Experts of a small language model.
Experts: 64 SiLU neurons an expert, 4 picks a token, a softmax router.
Training: a variant of SOAP for the experts, 5678 steps.
Below are experts of layer 6 (counted from 0) of a mixture-of-experts language model. Rows are named router (the router's row for the expert) and show model dimensions 0-127. Each number is 128 + 24 x the weight over its row's rms, rounded and kept within 0 to 255. Numbers have three digits each.
After each expert's rows: a language model's description of what the expert responds to; "mostly gets" lists some tokens that are sent to it at least half of the time. This comes from a sample of Wikipedia text that the model never trained on.

# expert 10
router:176056126148151124121172170093105172138107113105142131111105125084126124125106079142113136167142094127112139142129165167129146161130118138135106129128147119142153160082152072129115116135138125136137173129141137126144137105127154119144163138152101136100110101146130134149092171117111160116174121150136140098113082134120151129119107107071157110127105117137137143132107120175122153101164
It responds to: Spaces, separators and short words placed right before a number, such as "age of", "km^{", "(", "°N", table pipes and semicolons.
mostly gets: "°N ", " were ", "″N ", " km^{", " was ", "- • Total: "

# expert 27
router:120136160149157105102140140168169101115109096132097168109162134138117127153145134146091096155142134096116136122135084117152081149130171106121115133073109151173139102124140107105106189137118133137123138125158152114118164113096102147113099148101165124152125134106136123141119119130161126120135144115129136124101123115088148181113134109123154101171110128189105150168121158165133173143154
It responds to: Dashes and labels opening list entries in births/deaths lists, infoboxes and credits, e.g. "- Born:", "January 2 –", "Preceded by:", "directed by".
mostly gets: "  -", "- Born:", "- Born: ", " Win | ", " directed by", "- Preceded by:"

# expert 8
router:108133109143121130122137098091110117133147092123114185136134074128120118135139154099098140154152139118159087117164107164167099137166113148093141111161152148114124137120105150139066160138115150144149129147118182111129113094094135150070102116110125125127117143125120182092132136129183132149098105139113132133155127105127144151102121153178143118121154119139086144147085084130149114122119
It responds to: Cells and pipes in sports and election tables, plus place and institution words like Street, FC, School, Town, von.
mostly gets: " Avenue", " FC", " Castle", "ary School", " Street", " von"

# expert 35
router:102076140108135088104116116091111122136111174169126162138128135115117111145103127110124103113133162095119099119162102086125160093158148139146096124097140161161070111134120111115160093141108140105131145116163118127097078091149106176137094081123168138115098126118136137174157138121151164118139153135124144139136149104146160124122114110092144107146120140154161114152103149116110110170110
It responds to: Past-tense and participle verbs after was/were and phrasal particles, e.g. made, began, published, laid down, shot down, grew up.
mostly gets: " made", " began", " used", " published", " announced", " worked"

# expert 45
router:145159169111151095126086103151133097091135153179129115126159110142119145161118157129123112165169127141125153134150099122150132168128111106146143097137090100138124123087168150083086157118117120101144122150122112116160182110131118124084106172108132135099172110089135129123145111165144087141107145165149114119120125156110114125083119121152158098147126150116142143104169121163106123095116
It responds to: Title lines and first-sentence formulas of short articles, e.g. "may refer to", ") is a", "(born", "American", "Genus of", "Township in".
mostly gets: ") is a", "American", ") =", "Species of", ") is an", " (born "

# expert 47
router:175132122100109135106132127106139118096120150120101128145156140145105102109143162095100104103090156120118123100130108077123130127106073143117135143168097144111099105165122126101122156087118149131149102185109100087090103126130131121149153124111126107104134120174091122105158162130141085132159129128117123107112121143141077153180164103144137118070175128131141145151156126105120122119101
It responds to: Capitalized words and fragments inside song, album and show titles, e.g. Night, Love, Dead, You, Awesome, Before You Die.
mostly gets: " Night", " Dead", " You", " Love", " Head", " Dream"

# expert 49
router:168148119139148080085101124128173098116108083100147164106170141171119141111153136081103147164179119114146127159159152152139135135115118130101137125154129124114147095112102111121167119096109144145146136126096134109107150086092160155077141119097148089110140129126153096139121143143118141091110130150107168159115115121113122171111102143146118113116148137125085124156106141153109109089155
It responds to: Line breaks ending rows of pipe tables and lists, plus cell separators between numbers in football squad statistics tables.
mostly gets: " | Episode", " ", " *", "\n", " Serge", "    "

# expert 58
router:109149132115119138109171120157121177145096109091098108129116127170154126115145096105105128102146153128127120124128179126109125102093147091135156107159179112089160177134110132100150114080123181089110135099111107107144132101143125151097130118152112104113138111143143147114153083101088130133145134158094138142106160153123087130144123153158123140092145098104120099116139127077130126162162
It responds to: Words in table header rows and the final pieces of cell words, like Attendance, Score, "Arm length", Kitt Peak, Mount Lemmon.
mostly gets: " JP", " inst", "ectic", " ·", " | Apps | Goals", " |  | C"

# expert 13
router:125140130097125076158135157147135129123093168111120126142126130154128119069113128178130135150124135148113142156107178168125158141116130088133131116116118079116154104114066156181106082114153154094121126122113069174122165148166120129156156135113090109157148147149106088122156124133099118140142136148091112103141104116114148119139146146143135148126142131114160134128108167113158109116101
It responds to: Opening stems of common words after a space or first letter, such as caus, dist, prov, serv, and the "ew" in framework or sewerage.
mostly gets: " caus", " dist", " Oper", "wh", " dem", " prov"

# expert 17
router:110126123139134134138140126112130144121085119110116114114133089157128147107127137098116095172108131169168144097143147165174125120117118143131076122161133165105135104086101131142128132135136126149153151121081141152129153114114093134103128115133118101125127102112107138101111090154155118112124101075123068107109145152089120106125160134149193156152167106125170163167084111113116173136127
It responds to: Consonant-led mid-word pieces of Spanish, Slavic and other foreign names and places, e.g. San Martín, Roosevelt, Bydgoszcz, Suárez.
mostly gets: " conn", " Sav", " Conn", " Lev", " Mart", " Em"

# expert 42
router:146131134174136113134147093109096097110173166156130165129143120092170124176112154115124141121142137130116134107135110110133112125171096135111128130147150101148136136101119131124136122138130146129182135123084145154155132138112178133167109097114120143124146123174134135148128133102160118178143143147137148116173179123171166145119122119081119165116107111178165087136145110110155123095077
It responds to: Plural suffixes and plural nouns, such as generations, proteases, vehicles, findings, students, children.
mostly gets: "ians", " children", "ants", " areas", " students", " features"

# expert 61
router:124150097125086120100116154142130150122126143097137119163120144140185093057123131142128097122156109131157142123113177150105129111144095103113121159096122117085102155133098167156106174090165132131144136094105127152096139136156126133146145133128153133147104098109090158115077115127124117158129137112139113130090113121155087105159114117148145120157139096109147154172177138152122149116161
It responds to: A lone first letter of a word after articles or possessives, e.g. l-iaison, l-oyal, l-uxurious, R-achel.
mostly gets: " l", " d", " sl", " j", ", l", " cr"

# expert 57
router:144119127133115148150073115114104129125102134116151159118161110134079152078140155129091088153157125097142130122161123124166105122146158158122088086133164114101159107149107137152119094155158097115176112132148137155127138126099151122110126098123099089144145140109091144113169097172138096122096112097133085156141135107136099113121126139141174127122151129102132135136101078081123129153100
It responds to: Vowel-heavy middle and ending syllables of Japanese, South Asian and Middle Eastern names, e.g. Fuku-ok-a, Teh-ran, Harih-ar-an, Chau-han.
mostly gets: "ai", "aki", "iang", "ya", "mad", "uki"

# expert 5
router:125120120159067113096147126128121116143173148094151143142119109130125141120165143139131136128131139145110117117117162162164109165123141103114142145175162138116161129116140151140142155076116142127148187109088118125142070119098142129117137168138105136123103121136152096127134152108143140117124137136141172120168142168142106064118089143180100131109115111080097113168153129116102143094154
It responds to: Pipe separators and cell-opening tokens in wiki tables of sports standings and results, such as |, | H, and Dr in Driver.
mostly gets: " ass", " tick", " cons", " tw", " |  |  |  |", " Dr"

# expert 22
router:124149144085159128139058132111125141117104181118134103128116134120140089065100128121147137127096097119124113111106128106110107145149121173165154110124107098126140088120136152172106088175165099098115111122097133156138106137089118083140128122138137103102143135180125110107161155142118124083116126143131125141139115084072125165146105145147092139128136120124167140153135158116114140133145
It responds to: Word-initial and middle pieces of Latinate words right after a prefix or article, like In-it-ially, an-im-als, ox-id-izer, jur-isdiction.
mostly gets: " aut", "cient", " gen", " char", "VID-", " ide"

# expert 29
router:121152097161130114114101115104126130123148160110111117151162113088111160113133135118143119109145162119092123170116092113152154128130134160111103133094095153111083120128112127127127102151140119176143153146145076143134126124142117109184122140152127145104125149149154167148122156155068169136130150157142131098098159176165114142149099165107128107116148090102175152128111098122137080093135
It responds to: The article a/an and degree or size words after it, such as more, very, small, less, plus thous in thousands.
mostly gets: " more", " very", " small", " strong", " less", " a b"

# expert 62
router:148125104155127130113098140162113124112120147162128099117131123121122110162107121142128125134152154086099111138131122140107085162124109124131134129104126102168121125160119156123102153104086188101108108135153094147160133143127124102164140146121127169102147105092121143113132096137089076128154140137123145144128177117145139112134102169155103173131069141127163125101187146158125168186140
It responds to: Coordinating and, or and commas joining nouns, especially in section headings like Life and career, Name and history, Composition and lyrics.
mostly gets: "s and", " and", "ing and", ", and", "ed and", " or"

# expert 37
router:165081136162134132143151097114137152124128090106138133121131131147142136144112120135156127126128132126135144165105152119120154155117129154156137142144187151125136162112121123091088112153119098130115097124181142119115125103134150109140172125106114168115101141109114088127114151084101122141151113142105165108093090099105163158104088108085142093184079157138098124111130143171138094102162
It responds to: Decimal points, thousands commas, degree and minute signs, and currency symbols within numeric data, e.g. 423.6, 2,741, 40°42′.
mostly gets: " $", "°", "′", " p.", " £", " $\\"

# expert 28
router:113101129168090109134193108105143161135144130121137092124100105148111104129093092104172146149153119167121137146134135160130144123089138146128123106135167120120112164116150090097128086114112113116116184116164128115131126109145128132141142105146125147162126085124175132141095154123118164134093125158162189110134150137117130111119075132131158113154101112097087103130115081138138114103156
It responds to: Measurement units and closing pieces right after numbers, like km/h, lb, mi, ha, and the second of paired figures such as "average".
mostly gets: " km", " km^{", " lb", " mi", " mm", "q mi"

# expert 50
router:131109113155084091103139132175128171098098177110135137079156097135145108136111104143150161139095141107123119091094110143145095125139117143162154108142150108110150122127122183150159136120064115123127157155085135142078147118125097160135156110139138172116126149130172156131106145163115173118129115125125138093119105136098124081112095117138140150145148121140112170118144119137137092128144
It responds to: The preposition for and similar words, plus word-start stems like inter, cont, prot, sup, as in cont-aining, d-et-erministic.
mostly gets: " inter", " cont", " for", " sup", " prot", " em"

# expert 32
router:110147145137166117178156138115181162124078141111153154165129134130159110079089130123139126122095109151094120127145144118101139147162149139171150124154113126167124145130146130155160120140134129185113139119138111143140165126101124143169133117137103114110170107121160131165164098109144139141111134137151087108174100138163102088151151099097096139139142153110144109089099145124106166120100
It responds to: Middle pieces of Latin-derived words before endings like -ure or -ion, such as V-ent-ilator, -lect, -press, pre-fect-ural.
mostly gets: "lect", "ect", "press", " except", "clus", "vers"

# expert 31
router:149151167133083085134120135141120132125126146103156158096141099124132145057116157154112148151112112107151124101085149175162100178112149186160133127100121138101093126125133148104145119110161121108083138176117129149143137113138115089161128117150138133137129132093103122127148090131105099107113145145142094108170111090130167158096079129143138165123144147115158134145130127108144126141107
It responds to: Greek/Latin stems before -ic, -ical or -y endings, especially olog, plus starts like commun, ident, polit, as in dermatologic, technologies.
mostly gets: " Commun", " var", " architect", " chem", " ident", "olog"

# expert 21
router:182135114136118105117138171112176114120142170121105147110152135124119157128129128139158115110063141114115144170152120103137119131172089143095082120103087159102105120137137166112130151113119149122144116171158128132108158156098107162118139121145125086158136113174125121133153119125098122103144185138151127147114101148196152138129110128120132135134156116100149143138126069093121113111095
It responds to: Word-initial stems awaiting an ending in narrative prose, e.g. act, writ, rul, direct, and j-eal-ous, plus negations not, no, n't.
mostly gets: " act", " not", " writ", " rul", " direct", " real"

# expert 18
router:105127129151088103123132096119130160134113113113145101134131107174159123063118151165160102134151115169114125109102153139128125110113175148153149126135112112120098169116114105133112106118163123178141150139145123153154135108148141103132174110155132102167132140126153095130101175091103127131082135159135131081113137135100160132095097125142103137185128095126142117123094119156172120087150
It responds to: Consonant pieces that start or continue a word stem in technical or everyday nouns, such as carbon, vehicle, gene, cavity, lb.
mostly gets: " veh", " lb", " ft)", " mod", " nuc", "yp"

# expert 25
router:127137118083122135141131173156118113135125121163114158099119110135136120097114147105083081123107140146137103116141097094132139131104138135130109119151128160148121115097163086134162139127127161189133142156093125126143131101135134133177135087130116134115164137141103097189118127071108118095102116162122091142131138147154127106152144126129143122126132113096163067095163185108094111130099
It responds to: Middle or ending pieces of common words leading to suffixes, e.g. flatt-en-ed, furn-it-ure, emb-ank-ment, sup-port-ed.
mostly gets: "ution", "ript", "riend", "ract", "tain", "retary"

# expert 48
router:083140116135108161116110084101141175131136154111177140127144125134126146095174169156133101123143129161125114138127117168140167144114130107150090119149099105139145133146131079097153129114157153180192152118138143101149134155117129169099119133139102123155118150108105137148124143121148154090083136120167150111150136116161131130092106092146111112121128114117159131158108160099099087151100
It responds to: Word-start stems, often in football and sports text, such as friendly, Bundesliga, Magic, Warriors, plus com, vis, leg.
mostly gets: " com", " vis", " leg", " campaign", " friend", " off"

# expert 1
router:117154107165117116150122107114161185128123142095106106171146089115111131061154160105125158106139130136085143138137134108091138096121135173160130131125089115155094105166170098117117117147153123152116135131151116079137144136092128129122167108076185116130131140144125155116127170135128103128108117139130097104134107136119111135175124088119073131103170108148139140120101144111113126106129
It responds to: Short mid-word pieces like od, am, ap, ig after an initial consonant in names and rare words, e.g. B-od-en, s-od-ars, J-am-ie.
mostly gets: "ymn", "ump", "udd", " Big", "od", "urd"

# expert 7
router:125065158141130153103141119109190120148107147164102113126161129142168109132112104154115120109102122118111112123131152178149076138115145145149116110114123157121137124148175117126159116130090135113071081128112086136139114090149116131119067127113148106089150164129113116140123137124110147123109123152144111126138148147146088157150149115085164116161075097158134130102136120112130086141143
It responds to: Field names in bulleted infobox lines before a colon, such as "- Location", "- Family", "Traded as", "Maintained by", "Suborder".
mostly gets: "- Location", "Scientific classification", "- Occup", "- Order", "- Phylum", "- Family"

# expert 56
router:118150103115125155136140133122145128135115152107161077149132101142111099111153151112123122138107106160092158115148121121171106077118123150127140149163111148129115155138135165148115097119117097192142122127108109127143110143143135154144120136081118103137123108151127161122066134130123127152096118180139125125100116143150113099108155175126107155094167095111126170113086160191076132126144
It responds to: Short vowel pieces inside names and foreign words after a consonant start, such as Ravensbr-ü-ck, R-i-ordan, reb-u-ilt, R-au-f.
mostly gets: " Pe", " Ha", " lo", " Ta", " Gro", " gu"

# expert 41
router:143077144121122143084152107112115111135143166152107166128152170153113104141137170101153150124116120136142141150086143115069159073148088079108124125123126073117116144115098099144121102139096099113139137102128133135119095174137168121124122137105148148142099122166112141135121139192149151136124103135112116158122159164135142169143131129123179133101116144115143119151137152121148103152087
It responds to: Object and demonstrative pronouns after verbs or prepositions, such as it, him, them, that, this, plus es in foreseeable.
mostly gets: " him", " it", " those", " they", " them", " together"

# expert 55
router:137156117138139116142129127109104076127161099160141149104142128086111121162151118073132152140138127140148161099130131139137155132135100122121142138152184127123140146133101130119119140118191138125158102133124145099131162137144133147103088132089123110157108136105140149138144123077153124135103173095098124118160175123095177153102186136157134109091118124105112121119108064123093106140091
It responds to: Country, state, and city names, often after "in" or a comma, plus words like University, Island, County, e.g. Rome, Italy.
mostly gets: " University", " Island", " India", "shire", " High School", " America"

# expert 19
router:109124130122110127127131106149089149137120143154099104163127127140174133076099135119110134090132135110119099105144097144147164128096144112113106165179123120141134141139142097136088150142159121102152125121119162129108127132197154121161132113166194117166163105130094128128111133073101104119089152137138074156148169130120097141158116108162123124108159140123164134142108172126126121128135
It responds to: Lone consonant or short consonant-cluster pieces inside compounds and foreign names, e.g. ship-w-recks, Stutt-g-art, Grindel-w-ald, to-pp-led.
mostly gets: "hold", "ectic", " Jew", "dam", " wound", "ew"

# expert 3
router:154138173108141106151147104142113164120097109134099127149141169121148117072182126148105161141095110148106132159123128090125121097073119160114106076146105111142156164103153116175158146139158085135151099127122115137137112114111152078107137139134138111148145157115140126103174151148108105152139135142153120105128147154154164144130157150136123137138146158127145123140109113124171081175109
It responds to: Word-internal pieces like em, um, is, om, us inside longer words and names, e.g. heg-em-onic, posth-um-ously, Jér-us-alem, Az-iz.
mostly gets: "um", " sim", "em", "inem", "ilip", "hemat"

# expert 63
router:144124163091134150162101132109141152120106149153107142127145101143171087056133137136128129155130114134124114117130141110100145146148116120164116094123097171133158105157168144088169106101176084140127065123127143165173109124140151110135142093137122094139134137133139179107150114122087141126131135148122082153147130142120148142090122128124083135094122170123163101152151132119135134132104
It responds to: Word-initial or middle stems of Latinate academic words, e.g. stat, econom, Profess, ener-g-etic, Pol-ic-y, hol-ot-ype.
mostly gets: " Stud", " stat", "xt", " fac", " Profess", " desc"

# expert 40
router:140136157117160133181139137120122118129095160090104098109145140124121146076132143139083125122122127118102153114137122116089140187098133144079172100128122076121130117128121121167093124097115109125124136103114144123132142134104130082183168128099157118144127108139112120090159104135169088173104126132145128117160122106152119138126130125138156119156172192143127135109096120087106106141107
It responds to: Middle pieces of foreign names and words, including UTF-8 byte fragments for ß, ù, Japanese kana, plus pieces like Man-h-attan.
mostly gets: "ilip", "orph", " news", "rom", "ñ"

# expert 43
router:162152112134107121195101108147145098108151139121132099154093109110137173155141081164121118123134164108148115120119106143114115124101116080092134139148088107138103141097129139137070119150144117107173129164141169127139156129122123082127095107133132146117109097084116112110097124162107166097127133131088127098135150176168095103121123160120162130119097167131126128131135109135115139091153
It responds to: Function words the, his, her, its, and 's, often fused with commas or "and", e.g. ", and the", "Inspector General's".
mostly gets: ", the", " is the", " and the", " of his", ", and the", " one of the"

# expert 23
router:149118147079134127144105153120154107140095135120124113131145107124077125142159100071097108112103106109125123144176095134121150070093101121132139123157147139096120158107143078144095141127132103120114106108112125119152149147146149141087082108105104136144094138159114121146129100152152134151122119141086136126152134111189082128149126136159138140111136123138180152130108091136068091122148
It responds to: Word-final endings like ine, ie, ade, ime that close names and words, e.g. Ramirez, Aeromarine, Gomez, Fine Arts, parade.
mostly gets: "ime", "ine", " me", " e", "que", " Me"

# expert 9
router:150171108152112137106117159154149149122104056170130138103137135134142165162129109120098095134159089123141117142156107114099128126112099143113125151147148163115165148168092131105114140102133151136105091100122164141144143104119134152110167140109136122143115133100137123103127136116141110144155175108129157129133076093112184143117115103142132098097131165157074103109120096174111115124161
It responds to: Sentence-final periods fused to word endings, plus dots in initials, abbreviations and domains, e.g. a.k.a., U.S., Charles F., .co.uk.
mostly gets: ").", "a.", "ing.", "s.", "ers.", "\"."

# expert 2
router:124094154101140124132146115135100143125156173164092143099126136123111143167120098130116139094160168103104077106152108093124146094133134123131114142130127133148072091109146101154156130127089132118135086147139140154151113129128165149156091096130145148141100131121112127164176167143141159109180140086170154118113200150144146128117112147100139102128141157116152114108105146144147129134146
It responds to: Verb endings -ing and -ed and reporting verbs in reviews and narration, such as called it, stating that, wrote, took.
mostly gets: " called", " wrote", " took", " considered", " using", " stated"

# expert 16
router:150180120118123139121099134167187141112137115115130117144128171135128128135147113141137098086138150104152119117092102111112089094117083089118111138132095098139105113154116163171119147116117123119159077146131153113119134128120100099125149119125130129100124144066102104114112125168101142110184153091126109111104136158149089083158139131137156113113109156156109107166118098116103148121172
It responds to: Articles, "of the", "his" and 's in titles and prose about films, songs and albums, e.g. "Son of a", "The Tonight Show".
mostly gets: " \"The", " his", " for his", " of The", " with his", "| The"

# expert 11
router:150152128138138117097125158167132173129100169109130114161171116098103105118109127104151191139103122089122111100133135169145122123130108138107144142136136180114110173114117117147081138133112121139108159138102125162104112107155126126179133140133142115088097144139161137128094134157090142157147087144100135110139103137150122088097073123138136137119129087099166169124117103161122105112165
It responds to: Short word-initial pieces like be, se, te, en, bre that begin lowercase nouns, often in architecture or species descriptions, e.g. segmental.
mostly gets: " te", " en", " le", " bre", " be", " purch"

# expert 30
router:130138148151118126113108123112149174129086137112173102121125157148110084059099100164175164137131136129138147126130171172075108122143124070139128177104117116115101126163111134131141111121120146106097145099102097151127122137167126137143135102146139133091111133120108125127121148161098108134119115101183092109092100134129089121159142110113095120137118089085139124127169112108133115123137
It responds to: Word-initial prefixes like sh, rec, ad, dec, acc, dep, often at line or heading starts, such as Administration, recombinant, duty, discovers.
mostly gets: " sh", " ad", " dec", " acc", " rec", " dep"

# expert 12
router:115118135113071137145162107099106104139121132129161131113131093151146155062110154106109108129094117133103117123152126113098130113130079169077170108167142150120087166131125097168120165164135127110125121161127147144130111109129151127141132111134134125140160070130104150130098139136152087118068110148110123163173137140160094106122158103153154114114132122119100148116107149122157132163137
It responds to: Single consonants or short pieces inside foreign or unusual names and words, often Slavic or German, such as Zdrój, zebrina, mezzanine, Gładkowicz.
mostly gets: "ein", "lad", "zh", "yr", "r", "z"

# expert 34
router:142160124149118123110125117137085151137126079086135165115115099155103128163139158117111128176147145091116112100138199164143125161158103108110149108132189130154136120130096113121123167101115123138153144149136170131120099133091149154105126151158112140129119116122139123084144118095112144115115159149118160163115178118131129091123112180182133133124112120117085140133102126119110169119150
It responds to: Pipes, semicolons, closing parentheses and dashes separating cells in tables and discographies, e.g. "Digital download; streaming", " | — |", " | N/A".
mostly gets: " ·", " | — |", "\" |", " | N/A", "\" | ", " | ENG"

# expert 24
router:085132112106165170139131169127146137133104099094100139127123163150148111108152151107134127150085120154137117089152090113095092144114115123120126136152115109119122112139109096124081138165086106133123146177151145096109121109125084132075135133141127086151118144164164131107155090153173128097128087114131084147145148148080086138146146099133136138109136107136135174147127149101149139136104
It responds to: Opening or middle syllables of proper names, especially the In of McIntyre, plus Pet, Jeff, Phil, Gerber, and Ulithi.
mostly gets: "In", " In", " By", " Pet", " Jeff", " Wil"

# expert 36
router:070123158119103108108154103115110096126163156188151173125159135118118113157104124093133145119131157131183138142141107122108174108141141125094121120105136139148124159134135164132146108123134189119143165102161108094142119148110082139124116164151109082137099104147154111116132139108108104113144155132121128158184153120100179123123153143142147126132127089156147146170117134134116110148090
It responds to: Whole common nouns after prepositions or articles, such as band, ship, club, father, government, book, condition.
mostly gets: " band", " ship", " child", " market", " attack", " threat"